Experts of a small language model.
Size: vocabulary 8192, 27.1M parameters.
Experts: 2 picks a token, a shared expert of 64 neurons.
Below are experts of layer 4 (counted from 0) of a mixture-of-experts language model. Rows are named router (the router's row for the expert), down (a neuron's output weights, with its number) and show model dimensions 0-127. Each number is 50 + 12 x the weight over its row's rms, rounded and kept within 0 to 99.
After each expert's rows: a language model's description of what the expert responds to. This comes from a sample of Wikipedia text that the model never trained on.

# expert 44
router:48 46 76 38 59 42 52 49 57 50 43 38 59 61 47 63 39 50 63 41 50 47 46 45 51 73 42 41 34 21 61 48 57 38 57 40 32 48 45 55 52 37 27 57 35 62 54 68 36 48 65 77 32 78 56 48 58 49 52 56 30 46 60 35 56 53 37 72 49 51 58 63 34 47 46 70 63 77 54 66 44 41 40 51 25 33 40 40 46 74 50 46 44 55 46 81 56 49 40 51 69 22 60 63 55 48 38 31 32 50 46 61 46 44 52 64 49 50 49 52 60 59 49 43 58 45 61 40
down1:42 54 62 46 23 67 55 49 25 59 54 53 62 59 33 62 70 33 61 64 69 48 45 41 55 29 39 52 39 40 51 63 57 48 51 52 77 26 62 23 62 28 41 45 50 41 73 46 42 58 36 74 32 52 43 57 44 55 44 34 65 60 62 64 40 59 39 56 52 52 68 69 29 37 46 41 44 26 42 40 66 36 36 37 42 45 46 43 58 56 38 49 48 45 50 58 60 69 60 52 58 48 50 34 51 38 52 39 59 44 42 57 63 32 49 57 53 67 37 49 29 61 46 62 53 49 65 47
down2:66 54 44 35 55 57 45 55 48 35 49 44 47 58 45 51 60 48 56 32 74 80 52 42 29 39 38 44 54 70 48 67 50 60 52 40 24 49 49 50 50 56 53 55 71 89 29 58 37 62 64 51 57 52 64 52 36 44 38 45 59 54 39 39 28 45 42 33 55 67 59 46 46 41 56 50 49 37 57 66 53 36 31 52 56 39 51 45 55 59 37 66 49 38 60 70 41 44 72 32 64 53 50 53 65 47 52 48 49 25 61 47 81 56 23 63 51 35 45 26 58 56 42 55 42 48 47 62
down3:48 47 47 43 47 51 49 38 42 61 60 64 29 53 46 29 40 28 56 40 33 52 66 57 65 52 43 36 54 54 54 58 63 54 54 62 42 46 23 67 53 56 37 51 60 77 42 39 44 35 69 49 53 55 59 73 45 42 44 61 42 67 56 67 59 61 36 24 36 49 51 58 58 65 47 49 64 49 64 59 31 54 69 55 55 40 37 25 31 58 28 67 54 68 65 57 58 62 54 29 54 79 55 38 48 59 56 53 63 55 44 38 69 63 41 48 47 54 29 61 41 43 40 41 48 69 53 32
It responds to: Second piece of names. Second piece of proper names, often foreign, right after an initial letter like B, P, C, such as B-ie-ber, K-ow-loon, P-elle-grino.

# expert 59
router:59 41 37 49 37 43 47 58 46 53 47 51 37 64 53 57 36 51 50 41 59 69 61 22 60 59 60 53 54 30 69 66 65 48 53 53 45 61 43 82 40 63 30 85 45 56 47 40 30 35 69 48 40 66 56 63 75 53 39 48 59 36 27 60 52 55 25 46 55 45 36 23 40 47 42 49 68 45 63 74 42 37 29 43 47 61 73 50 60 58 52 50 54 55 44 46 46 45 46 41 74 42 53 35 57 55 45 46 57 63 39 60 55 41 60 38 61 40 59 36 36 60 40 46 47 48 53 66
down2:52 50 38 31 51 55 39 67 52 58 73 36 48 63 58 54 36 55 49 24 63 57 57 58 41 47 43 25 67 40 52 45 60 53 33 34 68 38 54 33 71 51 51 29 63 65 48 37 55 57 50 59 58 24 42 36 40 37 67 71 45 44 47 32 43 42 47 60 66 39 37 59 44 30 26 49 50 52 47 36 33 59 48 45 47 32 48 56 37 41 45 56 62 62 56 50 30 64 68 65 34 64 59 44 71 60 50 49 22 40 53 64 58 48 53 60 69 69 43 58 53 51 38 46 63 54 40 31
down3:69 79 48 37 43 56 49 47 30 20 56 44 55 52 59 60 48 35 55 55 44 46 66 52 48 36 59 54 54 53 43 49 45 58 51 42 62 60 61 54 52 34 26 59 54 57 61 62 38 47 64 44 50 48 64 44 44 36 31 67 60 58 53 83 40 81 45 50 50 48 47 66 53 67 62 75 55 39 51 56 94 53 40 44 66 47 60 44 55 41 37 47 55 40 59 36 35 43 58 52 63 68 26 46 65 27 53 61 53 66 53 57 48 40 55 37 57 51 56 34 52 59 49 53 65 35 53 33
down4:44 64 38 48 37 43 43 62 40 39 75 30 35 59 32 65 58 37 50 56 52 40 39 43 56 45 63 45 53 41 56 48 28 39 43 41 52 54 49 40 61 47 43 68 69 34 56 39 62 22 40 62 44 51 43 64 61 48 33 47 40 58 47 64 63 46 61 71 38 48 58 47 53 82 39 43 65 41 64 47 21 46 47 40 29 49 74 52 52 50 47 51 71 30 32 38 57 47 47 57 38 58 64 63 44 44 35 39 55 38 53 41 61 33 54 40 75 52 71 76 35 61 54 50 38 42 60 47
It responds to: Word middles after S. Middle pieces of words and names following an initial S or s, like S(or)rows, S(oph)ia, S(idd)hanta, res(emb)lance, also and, for.

# expert 30
router:62 63 48 56 50 48 55 39 57 46 42 57 54 54 57 66 26 41 39 64 68 56 46 62 55 67 55 43 58 31 53 58 46 56 57 42 46 57 54 55 31 64 48 57 49 56 61 43 38 40 39 34 40 61 43 55 60 39 24 49 67 35 48 37 47 62 53 64 44 52 53 35 57 40 66 72 65 51 36 50 63 44 46 45 45 59 46 42 65 64 58 63 46 73 57 81 44 50 27 32 62 47 56 40 55 25 43 20 55 50 65 57 38 65 49 59 59 53 58 65 67 33 58 36 79 25 38 29
down0:52 48 59 49 34 48 49 63 18 69 51 69 68 58 43 55 32 59 46 38 45 52 55 58 41 67 64 51 53 37 40 58 51 44 33 61 59 60 56 47 36 38 54 74 49 64 19 49 33 70 50 61 36 36 32 41 62 66 57 48 47 47 60 38 50 73 51 48 35 34 38 62 54 65 56 57 43 33 58 62 67 50 57 52 56 40 40 41 47 28 56 50 27 51 55 59 62 50 48 40 50 29 39 51 45 58 43 35 43 65 50 47 27 60 48 37 30 22 55 53 50 56 54 41 24 62 70 65
down1:54 65 56 62 34 32 61 40 48 55 42 78 46 75 46 34 46 47 52 30 55 42 41 40 49 63 51 51 51 63 52 71 44 57 28 38 67 44 48 35 38 36 49 50 46 48 66 45 32 53 55 29 40 43 36 60 54 63 52 52 64 45 39 57 36 53 65 52 44 65 67 65 43 27 58 44 47 35 20 70 61 57 49 53 49 66 71 45 39 60 59 52 46 45 40 52 51 52 53 50 46 50 53 39 47 65 57 08 35 41 66 62 49 30 47 60 62 50 38 33 38 55 67 41 47 57 79 50
down2:53 48 47 34 45 49 27 39 41 43 50 37 57 55 15 39 51 39 46 35 56 59 57 71 33 68 46 28 30 59 53 50 40 37 50 54 22 45 34 32 61 45 33 53 63 77 39 45 45 63 65 67 51 49 64 46 46 64 59 46 37 66 49 39 59 47 59 50 53 57 35 53 38 55 60 44 50 71 57 24 50 38 49 42 35 62 43 53 42 52 34 59 39 62 49 55 59 41 41 69 56 80 43 61 58 55 50 57 67 35 57 76 38 59 44 50 57 63 57 48 57 55 52 26 57 74 39 57
It responds to: Mid-word letter pieces. Short letter chunks inside a word after an initial letter, often names or uncommon words: L-en-in, d-ull, D-ist-ribution, Al-z-heimer.

# expert 35
router:51 69 61 59 45 33 71 57 60 62 63 48 53 66 55 60 43 59 52 43 42 36 39 54 59 60 55 47 52 29 50 29 60 58 39 45 57 22 50 52 47 44 52 67 47 54 47 35 31 41 57 62 35 67 34 56 53 49 22 43 28 46 48 47 64 61 31 49 50 63 42 58 33 48 39 54 56 62 26 68 60 51 42 58 70 59 56 35 74 69 56 43 52 53 35 76 35 55 40 36 43 55 44 37 48 39 46 59 55 74 47 36 48 41 54 46 51 39 35 36 51 71 40 29 60 34 23 38
down0:68 54 55 49 37 70 56 51 46 48 45 45 57 57 67 50 49 41 56 37 42 59 43 55 28 49 69 40 53 52 33 44 51 24 50 53 51 51 38 48 44 44 48 76 46 43 57 48 58 45 59 57 48 54 39 67 60 54 38 64 52 43 51 75 37 71 64 57 39 44 43 68 61 42 49 51 52 66 54 55 42 56 49 54 43 41 35 74 39 45 42 31 37 38 46 80 51 47 56 30 39 49 46 34 35 62 34 61 18 69 45 57 49 47 76 57 43 17 34 51 37 65 57 22 65 52 67 47
down1:40 38 70 43 41 42 40 43 50 32 57 35 54 69 41 69 59 59 46 50 57 62 60 47 37 41 44 33 57 57 33 38 45 42 36 38 32 55 53 54 60 51 23 44 36 53 58 52 43 48 52 48 48 51 51 27 54 37 45 37 39 73 51 52 78 34 47 56 40 45 67 44 50 67 60 52 32 49 48 61 23 42 71 23 47 49 52 57 70 43 67 56 41 64 56 50 31 44 31 42 64 46 30 52 48 73 55 47 40 51 43 54 38 43 67 62 58 59 54 66 50 25 62 69 56 47 82 53
down2:46 47 51 48 50 27 46 47 47 43 64 48 51 46 57 56 51 56 65 57 57 50 39 28 74 45 76 54 63 48 32 53 46 49 62 55 51 60 44 55 74 63 48 51 42 49 34 35 53 52 42 57 63 43 67 55 14 50 53 73 34 56 59 41 35 59 56 55 41 29 16 45 43 49 54 49 60 51 55 37 30 51 38 45 29 44 71 65 51 51 16 43 51 51 37 34 42 50 50 51 42 64 36 55 78 56 44 68 54 55 57 71 49 58 47 56 73 52 55 70 55 53 48 43 36 31 30 43
It responds to: Word bodies after w. Word continuations after a first letter, especially w or W, like w(earing), w(ire)less, w(ears), plus words like born, right, moving.

# expert 20
router:51 59 47 45 64 52 53 53 54 55 42 49 27 66 24 48 49 54 58 56 45 75 53 50 48 72 74 49 29 50 73 39 58 35 60 41 49 52 44 66 58 58 48 45 44 53 40 52 36 25 47 49 66 58 15 54 52 63 32 57 57 35 42 47 40 73 34 45 49 61 57 35 60 45 45 47 52 56 40 71 50 57 35 47 50 43 25 32 37 52 36 24 51 62 43 43 26 31 55 35 51 49 40 58 60 59 70 47 64 59 47 56 56 75 53 41 75 61 56 68 55 40 51 45 55 58 51 64
down0:67 51 65 43 45 59 59 51 50 62 52 49 27 46 57 43 62 49 64 35 22 52 53 33 48 43 49 46 43 59 22 41 53 41 60 72 61 50 42 69 37 54 54 71 44 52 58 53 48 56 77 48 50 56 49 36 58 71 54 46 52 38 44 65 41 58 41 25 52 31 62 57 37 46 39 45 46 34 45 62 63 57 27 45 66 46 52 74 43 59 55 63 47 44 25 58 52 49 26 31 56 57 55 56 59 50 64 47 50 79 29 58 32 36 51 43 39 32 46 31 69 50 36 30 43 61 51 66
down1:50 50 62 49 59 40 50 60 42 58 60 71 38 61 31 50 40 75 46 69 59 56 56 37 38 58 47 66 46 68 51 39 55 55 43 38 67 55 55 52 44 33 60 39 56 34 65 47 40 58 48 51 55 55 43 58 64 66 44 75 35 47 33 50 55 32 48 52 44 48 63 52 49 49 40 66 50 58 31 56 33 49 35 31 25 60 44 49 45 45 00 58 40 58 41 69 40 64 43 40 52 46 34 34 50 40 75 39 37 39 37 60 51 34 38 40 44 74 45 51 38 40 59 55 47 69 62 56
down2:58 75 42 44 54 40 23 47 50 45 48 47 47 54 61 38 57 42 38 35 56 84 28 41 37 65 50 38 43 58 53 44 50 32 68 60 49 32 63 34 58 49 46 63 51 49 48 47 28 50 43 52 32 43 51 36 45 38 42 57 61 39 53 60 32 34 74 48 51 61 35 46 80 55 46 50 27 47 50 30 45 45 51 34 64 49 68 56 28 63 41 77 38 73 44 59 66 51 43 41 39 59 57 48 58 51 58 60 60 49 65 53 55 50 57 46 56 74 25 49 66 65 43 36 51 65 52 42
It responds to: Sentence-final periods. Full stops ending a sentence, often after a plural noun or year, including variants like ". ")." and ".\"".

# expert 13
router:45 48 40 41 75 29 61 48 59 52 29 51 40 44 58 41 48 55 41 56 50 56 53 45 42 61 81 49 55 40 54 48 55 39 48 50 42 43 40 74 65 46 47 59 45 63 55 61 61 55 48 52 44 61 08 51 62 35 40 61 49 27 50 62 54 76 51 51 64 64 41 50 42 40 62 47 63 43 53 64 43 61 32 34 53 50 39 39 69 44 34 54 51 49 27 63 40 33 21 49 46 36 44 41 40 36 46 26 32 50 64 35 71 56 48 61 46 62 55 62 36 78 39 49 48 36 40 55
down2:50 78 57 58 42 39 36 53 49 61 59 40 57 62 48 52 50 59 39 42 56 36 58 50 51 40 51 42 41 63 62 49 52 33 56 50 54 81 42 42 49 64 46 38 66 44 62 46 47 44 30 49 59 42 52 57 20 60 52 45 50 54 61 58 57 51 70 48 63 64 43 32 55 43 46 28 43 66 55 37 53 33 33 33 50 66 41 59 46 43 42 70 41 56 36 64 48 64 39 43 47 57 38 17 63 47 51 78 66 72 61 42 30 60 65 35 52 71 38 62 50 63 58 45 82 64 46 43
down3:53 54 58 43 51 37 52 56 46 25 48 32 35 68 39 60 37 43 35 45 57 61 37 43 49 40 62 50 54 52 46 54 53 52 44 22 38 56 42 56 71 36 29 37 53 73 66 54 37 45 50 41 52 57 49 59 32 47 48 63 46 42 55 40 20 48 41 53 63 46 32 46 55 64 44 72 50 59 44 42 52 40 45 29 39 70 30 65 44 43 61 49 67 63 41 45 85 39 48 54 45 50 32 55 49 56 53 66 55 68 41 60 45 52 63 65 55 26 77 26 60 38 73 46 59 50 62 50
down4:58 44 53 55 22 47 66 58 63 36 62 48 31 51 52 44 41 55 48 43 64 69 43 44 52 43 48 37 45 48 68 75 51 26 39 37 19 64 44 36 49 42 58 63 40 40 57 40 42 28 47 55 46 46 34 60 61 66 21 45 50 56 50 68 50 34 61 52 47 31 37 47 65 70 36 70 56 38 40 62 45 59 46 49 61 33 41 55 56 52 60 59 74 34 54 53 43 39 53 70 46 49 64 34 66 43 54 50 61 78 59 65 38 31 45 51 64 36 47 49 48 52 33 53 61 31 55 42
It responds to: Opening parenthesis after names. Opening brackets, mostly the " (" right after a person's name or headword before born or dates, plus table bars and semicolons.

# expert 24
router:75 38 49 26 63 54 50 56 50 33 36 47 52 66 37 48 42 73 69 57 53 64 46 47 63 62 63 63 33 39 58 57 37 49 45 45 43 47 32 44 42 60 48 42 45 48 24 49 51 16 47 57 35 47 21 62 54 41 46 48 37 40 54 27 76 59 49 43 61 75 49 46 33 53 47 62 54 52 40 67 52 40 39 28 57 57 51 50 69 45 28 32 59 62 32 52 46 47 31 46 52 39 53 60 31 50 42 39 62 36 53 37 52 40 56 78 37 34 40 52 37 45 56 45 58 56 51 47
down0:20 56 75 65 51 46 59 54 40 61 63 39 46 39 36 45 31 47 52 52 27 70 44 37 48 45 60 58 46 30 44 51 52 39 40 51 82 15 50 40 39 47 54 61 24 39 64 48 44 67 47 42 36 43 43 48 37 39 36 57 55 24 46 75 57 48 33 51 58 50 47 61 45 58 62 32 58 50 73 50 66 48 62 29 58 51 33 51 45 57 60 45 30 33 51 39 51 41 43 46 47 55 40 52 68 41 43 41 52 50 51 46 51 36 61 53 34 44 52 53 56 52 33 62 25 56 40 29
down1:60 52 59 66 36 77 59 58 45 46 22 53 42 52 31 59 48 34 35 66 59 63 58 39 48 55 51 43 69 55 36 54 51 52 41 61 61 35 55 52 51 40 53 54 35 46 74 45 53 76 50 50 52 58 42 42 38 46 41 84 49 41 54 62 49 61 43 34 51 47 50 50 44 43 46 48 19 49 38 45 76 44 47 24 52 58 65 49 41 33 38 49 67 61 57 61 50 59 46 41 60 63 46 26 40 63 59 27 49 73 61 64 46 53 78 56 54 58 52 37 46 59 56 37 50 56 79 63
down2:36 62 67 44 40 27 20 45 60 29 48 54 57 67 38 46 46 50 49 39 50 50 39 53 57 50 56 48 54 42 67 70 34 48 69 74 43 50 60 29 61 50 27 42 65 50 61 57 56 45 46 61 49 40 41 59 29 45 41 57 42 61 46 49 54 66 28 45 58 59 28 46 61 42 56 49 45 54 41 11 28 58 63 41 40 43 59 30 40 49 42 59 51 52 27 75 50 66 25 49 48 62 45 56 70 45 49 47 34 50 47 69 47 50 33 49 54 46 53 51 74 71 50 50 48 38 48 52
It responds to: Auxiliary and copular verbs. Forms of be and have right after a subject, often starting passives: was produced, is closely associated, were largely, has been.

# expert 38
router:35 41 70 44 73 43 67 58 76 43 32 35 71 70 36 49 56 54 50 57 44 56 36 58 53 48 44 45 26 40 57 53 72 43 56 27 26 35 34 57 66 37 16 51 42 64 53 52 37 47 42 68 51 67 47 49 48 61 53 63 20 42 67 51 39 50 56 53 52 57 45 63 58 55 44 76 53 55 37 61 56 55 47 49 65 49 62 41 44 48 37 40 46 50 47 46 55 32 52 50 35 41 48 62 58 52 53 58 35 45 67 38 74 41 37 54 69 69 45 61 46 68 36 33 53 39 51 54
down0:59 65 46 54 19 45 73 51 44 37 38 30 68 64 49 50 54 55 31 49 63 51 57 52 25 54 68 62 38 60 59 30 58 30 39 44 76 50 36 41 53 47 47 58 38 43 49 54 60 51 78 52 49 46 35 60 68 47 35 52 68 34 56 51 51 77 29 59 39 28 45 67 33 56 52 45 53 50 59 52 33 56 46 54 56 48 34 56 61 55 51 59 39 45 40 50 48 60 30 70 55 36 51 55 62 59 79 49 26 72 38 52 51 53 69 53 51 63 47 52 61 62 57 43 46 65 63 50
down1:53 49 49 35 31 38 79 64 59 48 45 44 54 52 44 54 36 36 42 60 63 50 45 59 51 62 58 55 42 60 39 64 33 66 49 38 69 34 34 57 52 36 55 69 50 34 49 62 43 53 70 71 25 49 54 47 27 63 58 49 50 43 64 51 50 28 50 44 61 50 58 64 41 32 69 43 53 36 72 47 56 55 42 36 52 19 53 30 66 50 40 51 43 41 64 53 28 48 57 37 43 62 59 45 64 53 77 44 53 54 62 37 66 54 59 64 50 46 48 59 27 39 63 26 61 37 43 62
down2:39 54 39 55 36 62 43 34 47 40 40 61 22 45 39 63 37 44 54 42 46 52 57 25 49 72 67 54 52 52 58 49 43 53 23 48 39 63 52 36 73 51 36 29 48 53 34 47 40 43 72 71 35 53 24 39 38 59 42 60 56 38 55 65 37 47 49 46 43 43 45 22 41 52 40 47 33 62 37 51 39 42 43 59 58 53 55 51 52 39 53 52 33 46 35 49 63 39 48 52 56 92 37 48 63 71 52 54 31 42 57 66 58 67 49 55 55 45 42 61 51 58 42 39 37 53 28 31
It responds to: Mid-word consonant syllables. Middle pieces of long words, often Latin or Greek roots after c or ic, such as pharm-ace-utical, pop-ul-ace, sequ-enc-ing.

# expert 28
router:22 58 49 23 53 38 63 59 54 44 49 35 39 61 59 50 52 74 47 58 43 59 61 43 48 49 55 52 37 36 49 43 65 55 49 56 40 27 35 72 32 53 51 71 43 61 47 69 59 45 58 60 37 43 37 69 61 41 49 49 60 46 49 57 52 77 38 57 63 72 46 44 47 36 57 56 68 40 48 47 37 76 39 44 58 54 49 24 64 67 49 55 54 50 27 48 40 36 41 39 43 46 56 43 32 27 48 48 29 57 42 52 59 44 32 57 48 57 58 70 40 68 23 52 38 31 38 40
down3:46 43 62 43 55 46 57 58 34 36 40 43 53 50 22 55 54 48 57 57 64 68 61 54 45 42 51 43 48 48 49 72 43 52 77 44 44 75 61 56 43 61 37 37 60 67 72 55 37 49 38 55 47 22 35 43 36 59 40 50 48 34 43 65 65 36 34 58 52 39 45 47 34 44 44 62 64 37 44 56 52 38 63 21 69 31 45 41 41 43 38 48 72 52 65 43 63 61 42 58 58 62 35 84 52 52 42 45 70 56 18 37 49 44 50 51 61 44 44 57 51 50 62 74 61 51 49 64
down4:66 46 43 62 52 67 61 72 59 41 48 43 27 42 77 50 38 47 52 60 71 74 69 38 53 30 40 37 41 54 56 46 48 66 37 60 80 44 57 32 65 30 52 43 48 37 53 45 63 38 59 62 43 48 63 39 51 42 47 60 44 52 50 54 27 49 66 48 50 45 55 45 65 55 35 51 56 38 58 41 51 37 50 25 62 74 58 42 59 41 57 37 58 59 44 37 44 44 53 53 52 61 60 44 55 50 45 46 23 57 47 59 75 62 29 49 49 41 34 53 20 67 57 37 46 64 75 51
down5:40 38 31 63 43 82 34 51 55 41 59 62 62 54 51 30 66 53 60 46 49 52 46 72 26 59 42 53 40 54 42 50 49 53 45 51 34 55 64 54 58 62 64 54 58 49 50 71 51 60 38 49 63 26 43 41 50 34 60 55 31 33 20 40 73 57 43 42 57 53 59 34 48 66 82 36 33 59 76 62 45 50 32 65 45 54 71 49 52 43 47 53 58 55 37 48 59 68 65 31 46 62 64 56 53 43 70 53 62 67 41 48 37 41 73 48 57 40 44 47 49 45 59 61 42 50 61 60
It responds to: Parentheses in measurements. Opening parenthesis before converted units in infoboxes, as in "232 lb (105 kg)", plus prime marks in coordinates and dashes in season ranges.

# expert 57
router:75 73 37 36 64 41 45 63 54 57 52 35 49 54 54 64 57 56 72 61 47 63 51 49 35 56 39 46 49 31 68 47 75 39 61 52 39 26 48 61 36 44 49 58 44 76 55 62 32 46 50 74 42 43 46 67 53 73 57 47 51 58 54 50 45 53 13 63 44 61 66 47 45 59 36 54 57 54 46 67 47 47 40 43 52 45 38 38 54 70 41 44 39 46 36 53 17 56 57 52 44 43 34 34 71 35 29 43 40 48 53 47 65 62 48 47 71 55 56 57 46 62 31 40 66 40 63 48
down1:69 29 51 80 38 31 56 55 51 56 29 62 63 60 61 50 48 59 50 72 67 57 53 47 57 39 58 52 56 59 42 55 39 51 48 40 43 33 41 35 58 32 52 38 40 43 55 53 46 56 63 42 39 31 36 62 29 64 72 52 77 44 54 46 46 51 37 36 66 73 58 71 50 52 50 57 45 54 48 56 65 42 65 60 44 66 52 48 54 65 56 49 40 42 43 55 47 65 72 29 66 63 43 55 66 54 64 30 44 39 52 40 39 38 53 64 76 58 60 62 45 45 37 55 61 73 79 42
down2:45 65 58 32 61 38 28 38 32 42 43 42 45 53 44 59 51 55 53 48 40 44 60 72 42 58 53 62 44 55 46 52 41 46 42 23 37 51 71 40 57 47 56 28 52 46 30 39 41 54 58 38 49 44 53 40 49 44 57 44 52 56 38 47 32 55 51 55 55 58 38 73 46 33 59 53 28 68 39 45 36 55 52 51 48 49 58 54 65 76 75 65 53 53 41 56 58 75 58 54 38 69 47 46 40 34 66 40 65 33 49 59 27 51 51 50 74 55 49 53 86 74 28 28 53 66 51 41
down3:47 58 65 41 44 50 30 57 37 58 55 62 61 42 58 50 56 42 34 34 52 62 42 54 71 47 70 65 48 47 41 64 49 51 35 50 33 31 47 69 49 60 33 47 42 56 62 53 39 48 22 50 53 50 46 56 60 63 51 27 38 61 61 47 46 58 34 44 62 63 49 57 51 77 69 50 49 67 67 62 73 41 64 48 77 60 33 71 35 40 33 50 49 36 57 44 52 32 28 54 41 67 47 72 58 68 56 60 76 51 42 66 53 53 49 40 41 35 50 49 50 56 58 68 52 52 52 78
It responds to: Punctuation inside numbers. Decimal points, dashes, slashes and plus signs between digits in scores, measurements and tables, such as 31.3, 1-1, 2/9, 15+3.

# expert 15
router:55 56 46 44 63 49 51 49 66 43 41 43 62 40 40 34 34 51 42 80 72 51 47 52 54 54 51 44 57 40 54 52 61 07 46 42 40 47 48 66 38 60 38 43 68 64 47 38 53 41 44 46 63 55 39 38 64 44 46 42 41 47 38 62 46 54 55 49 53 61 34 38 78 48 36 50 66 26 28 62 70 69 36 47 52 71 38 50 48 62 39 37 56 61 56 39 38 28 48 45 59 47 36 42 33 45 51 66 66 43 63 39 62 73 45 65 54 73 39 51 31 74 44 55 60 37 39 51
down1:58 53 67 48 27 44 60 62 55 33 71 56 55 50 47 61 52 57 41 56 59 59 56 59 47 81 56 48 33 55 67 43 33 42 53 41 72 41 58 57 44 54 40 43 40 36 48 60 28 68 43 66 46 53 52 51 55 65 59 85 38 70 59 81 48 61 48 48 39 59 44 50 41 45 38 41 41 42 38 56 45 42 51 37 51 43 41 66 74 52 49 64 26 40 43 69 42 59 65 32 58 51 32 36 30 58 36 53 42 60 53 47 40 44 42 66 52 50 78 56 31 49 55 57 68 59 68 48
down2:50 52 47 54 45 37 46 41 59 43 24 42 63 41 39 54 30 62 73 59 62 54 77 50 57 61 44 58 40 65 44 44 39 39 73 35 48 72 58 54 48 38 38 44 50 52 41 36 64 59 53 62 34 41 62 53 21 44 62 56 71 51 48 68 43 40 48 38 44 73 45 57 36 36 49 45 28 58 44 42 31 26 55 34 50 50 45 55 52 46 25 57 54 60 50 57 43 47 70 37 52 40 23 42 48 71 69 49 57 39 46 47 47 56 18 53 65 47 67 61 45 39 42 39 59 34 41 51
down3:62 57 56 45 57 47 53 46 56 28 65 64 35 72 44 39 65 41 30 48 52 56 48 38 24 69 58 49 55 61 63 51 69 57 39 48 57 61 42 56 68 44 42 59 41 42 55 59 46 56 33 64 49 67 55 60 42 44 29 40 42 49 47 50 70 68 53 72 60 42 48 71 56 58 67 55 40 87 41 34 68 53 57 35 50 48 57 26 40 79 53 55 45 60 35 62 54 63 63 74 52 53 65 66 36 32 53 63 43 53 38 48 41 43 29 52 42 49 57 40 38 58 58 46 63 59 36 59
It responds to: Mid-word syllable pieces. Middle syllable pieces inside long words and foreign names, such as relat|iv|ism, assim|il|is, Bragan|ç|a, Nid|ar|os.

# expert 56
router:39 66 35 40 46 33 49 58 71 28 52 47 55 53 41 29 26 50 52 50 48 60 50 48 48 59 53 54 37 43 60 51 65 31 56 49 21 70 52 60 40 46 43 57 33 64 52 50 55 46 55 44 63 63 29 57 45 63 58 58 38 27 26 27 56 54 47 43 49 58 44 54 56 53 61 57 59 72 55 75 52 40 43 31 43 49 63 37 67 68 28 47 45 54 51 47 48 27 28 21 56 19 51 32 43 27 31 52 41 52 51 46 54 51 52 55 59 49 32 63 47 45 43 46 62 32 37 48
down0:70 73 56 36 48 69 44 71 29 63 42 59 41 47 63 46 47 44 50 45 48 37 56 31 48 46 61 58 47 44 35 31 55 25 42 57 45 41 38 42 42 42 33 37 36 28 28 51 47 55 50 63 49 40 46 39 55 60 48 63 74 84 66 65 54 44 57 45 46 40 32 32 46 63 48 33 62 57 52 53 42 58 58 48 17 63 67 69 62 53 38 32 47 40 56 58 41 46 43 40 41 52 27 50 38 25 48 58 42 63 54 58 45 48 55 42 44 46 53 72 52 38 45 63 44 55 73 41
down1:18 60 58 41 54 45 39 47 52 52 30 48 54 55 50 51 48 53 61 58 60 36 71 22 57 31 55 51 52 43 40 75 52 51 49 44 49 58 62 44 35 44 53 54 55 39 62 47 53 46 66 52 44 53 31 71 28 42 52 59 55 61 70 53 62 68 34 64 41 51 52 53 47 45 50 60 80 32 53 40 50 65 47 54 38 72 60 94 34 60 54 42 45 54 38 43 51 66 46 31 62 58 44 36 47 55 52 34 49 28 48 45 61 33 52 47 54 51 41 69 21 43 51 61 31 51 43 58
down2:73 45 34 52 59 51 47 34 40 22 35 54 63 39 36 50 45 59 55 28 55 49 61 63 49 43 53 57 54 51 46 50 34 52 55 65 44 36 36 30 49 61 56 58 61 65 48 44 49 51 52 62 25 46 18 65 48 56 67 37 56 48 60 28 47 60 49 54 51 65 58 57 37 76 51 44 73 48 30 51 32 54 37 37 36 39 56 54 40 34 53 58 75 61 44 68 72 61 29 43 53 56 53 40 41 66 44 43 47 71 57 64 52 25 39 46 55 73 46 64 44 58 40 62 53 55 38 36
It responds to: Line breaks. Line breaks ending a sentence, list item or table row, often before See also headings or new list entries.

# expert 0
router:32 57 61 48 62 31 70 49 65 54 42 37 52 61 58 61 42 47 36 61 51 49 36 44 43 63 61 54 31 50 34 31 43 53 51 62 51 36 37 62 66 25 38 68 48 58 44 62 55 37 70 62 50 70 34 65 69 43 23 53 48 45 29 38 62 48 61 76 39 62 52 44 43 42 55 49 66 30 47 61 57 58 52 48 59 38 59 28 75 34 49 31 39 61 41 52 34 42 38 35 56 37 26 36 31 54 51 42 54 32 58 51 51 58 55 63 63 51 54 44 59 52 39 47 56 45 27 37
down0:49 50 47 40 36 70 44 49 35 49 64 50 36 75 45 40 59 29 45 60 17 49 52 38 45 59 63 73 42 45 30 42 57 58 55 60 51 52 61 53 34 53 31 67 26 53 35 60 51 56 93 50 33 49 33 69 60 74 47 46 41 35 53 50 60 57 46 31 41 24 46 54 44 52 47 50 61 40 62 67 69 44 40 62 55 50 38 59 50 48 56 40 48 47 54 65 49 54 46 54 54 30 56 47 45 59 46 66 26 71 57 74 54 55 52 46 53 37 38 68 45 58 56 58 41 45 65 56
down1:32 34 48 54 47 42 47 49 45 56 46 51 50 53 26 64 53 56 41 47 56 42 42 34 42 53 50 54 47 63 37 23 62 43 50 53 67 51 36 70 50 34 27 37 67 47 55 60 29 55 77 37 30 63 19 37 37 56 31 49 43 69 46 39 62 49 59 41 71 50 56 27 63 49 73 45 34 41 52 73 50 54 65 47 57 58 52 66 46 41 40 50 26 51 48 63 48 49 51 58 48 63 43 49 40 46 36 57 67 28 46 63 54 50 33 69 60 38 43 58 59 32 36 53 59 56 63 73
down2:66 59 42 40 48 43 45 54 50 69 41 32 35 35 36 64 50 38 20 58 62 61 50 44 48 56 80 51 32 71 52 44 40 61 51 58 56 53 40 36 64 73 51 53 63 46 54 40 34 45 41 80 44 51 50 43 41 49 41 57 45 56 45 31 57 48 50 50 66 56 40 65 43 53 57 33 44 35 42 45 29 53 57 37 65 46 47 77 26 19 40 54 22 49 38 37 55 65 51 59 69 51 45 50 53 61 33 41 52 46 61 62 29 62 63 66 53 64 68 41 65 48 49 45 60 46 56 43
It responds to: Biographical action verbs. Past-tense verbs following a person's name or he/she in biographies, such as graduated, died, won, served, joined.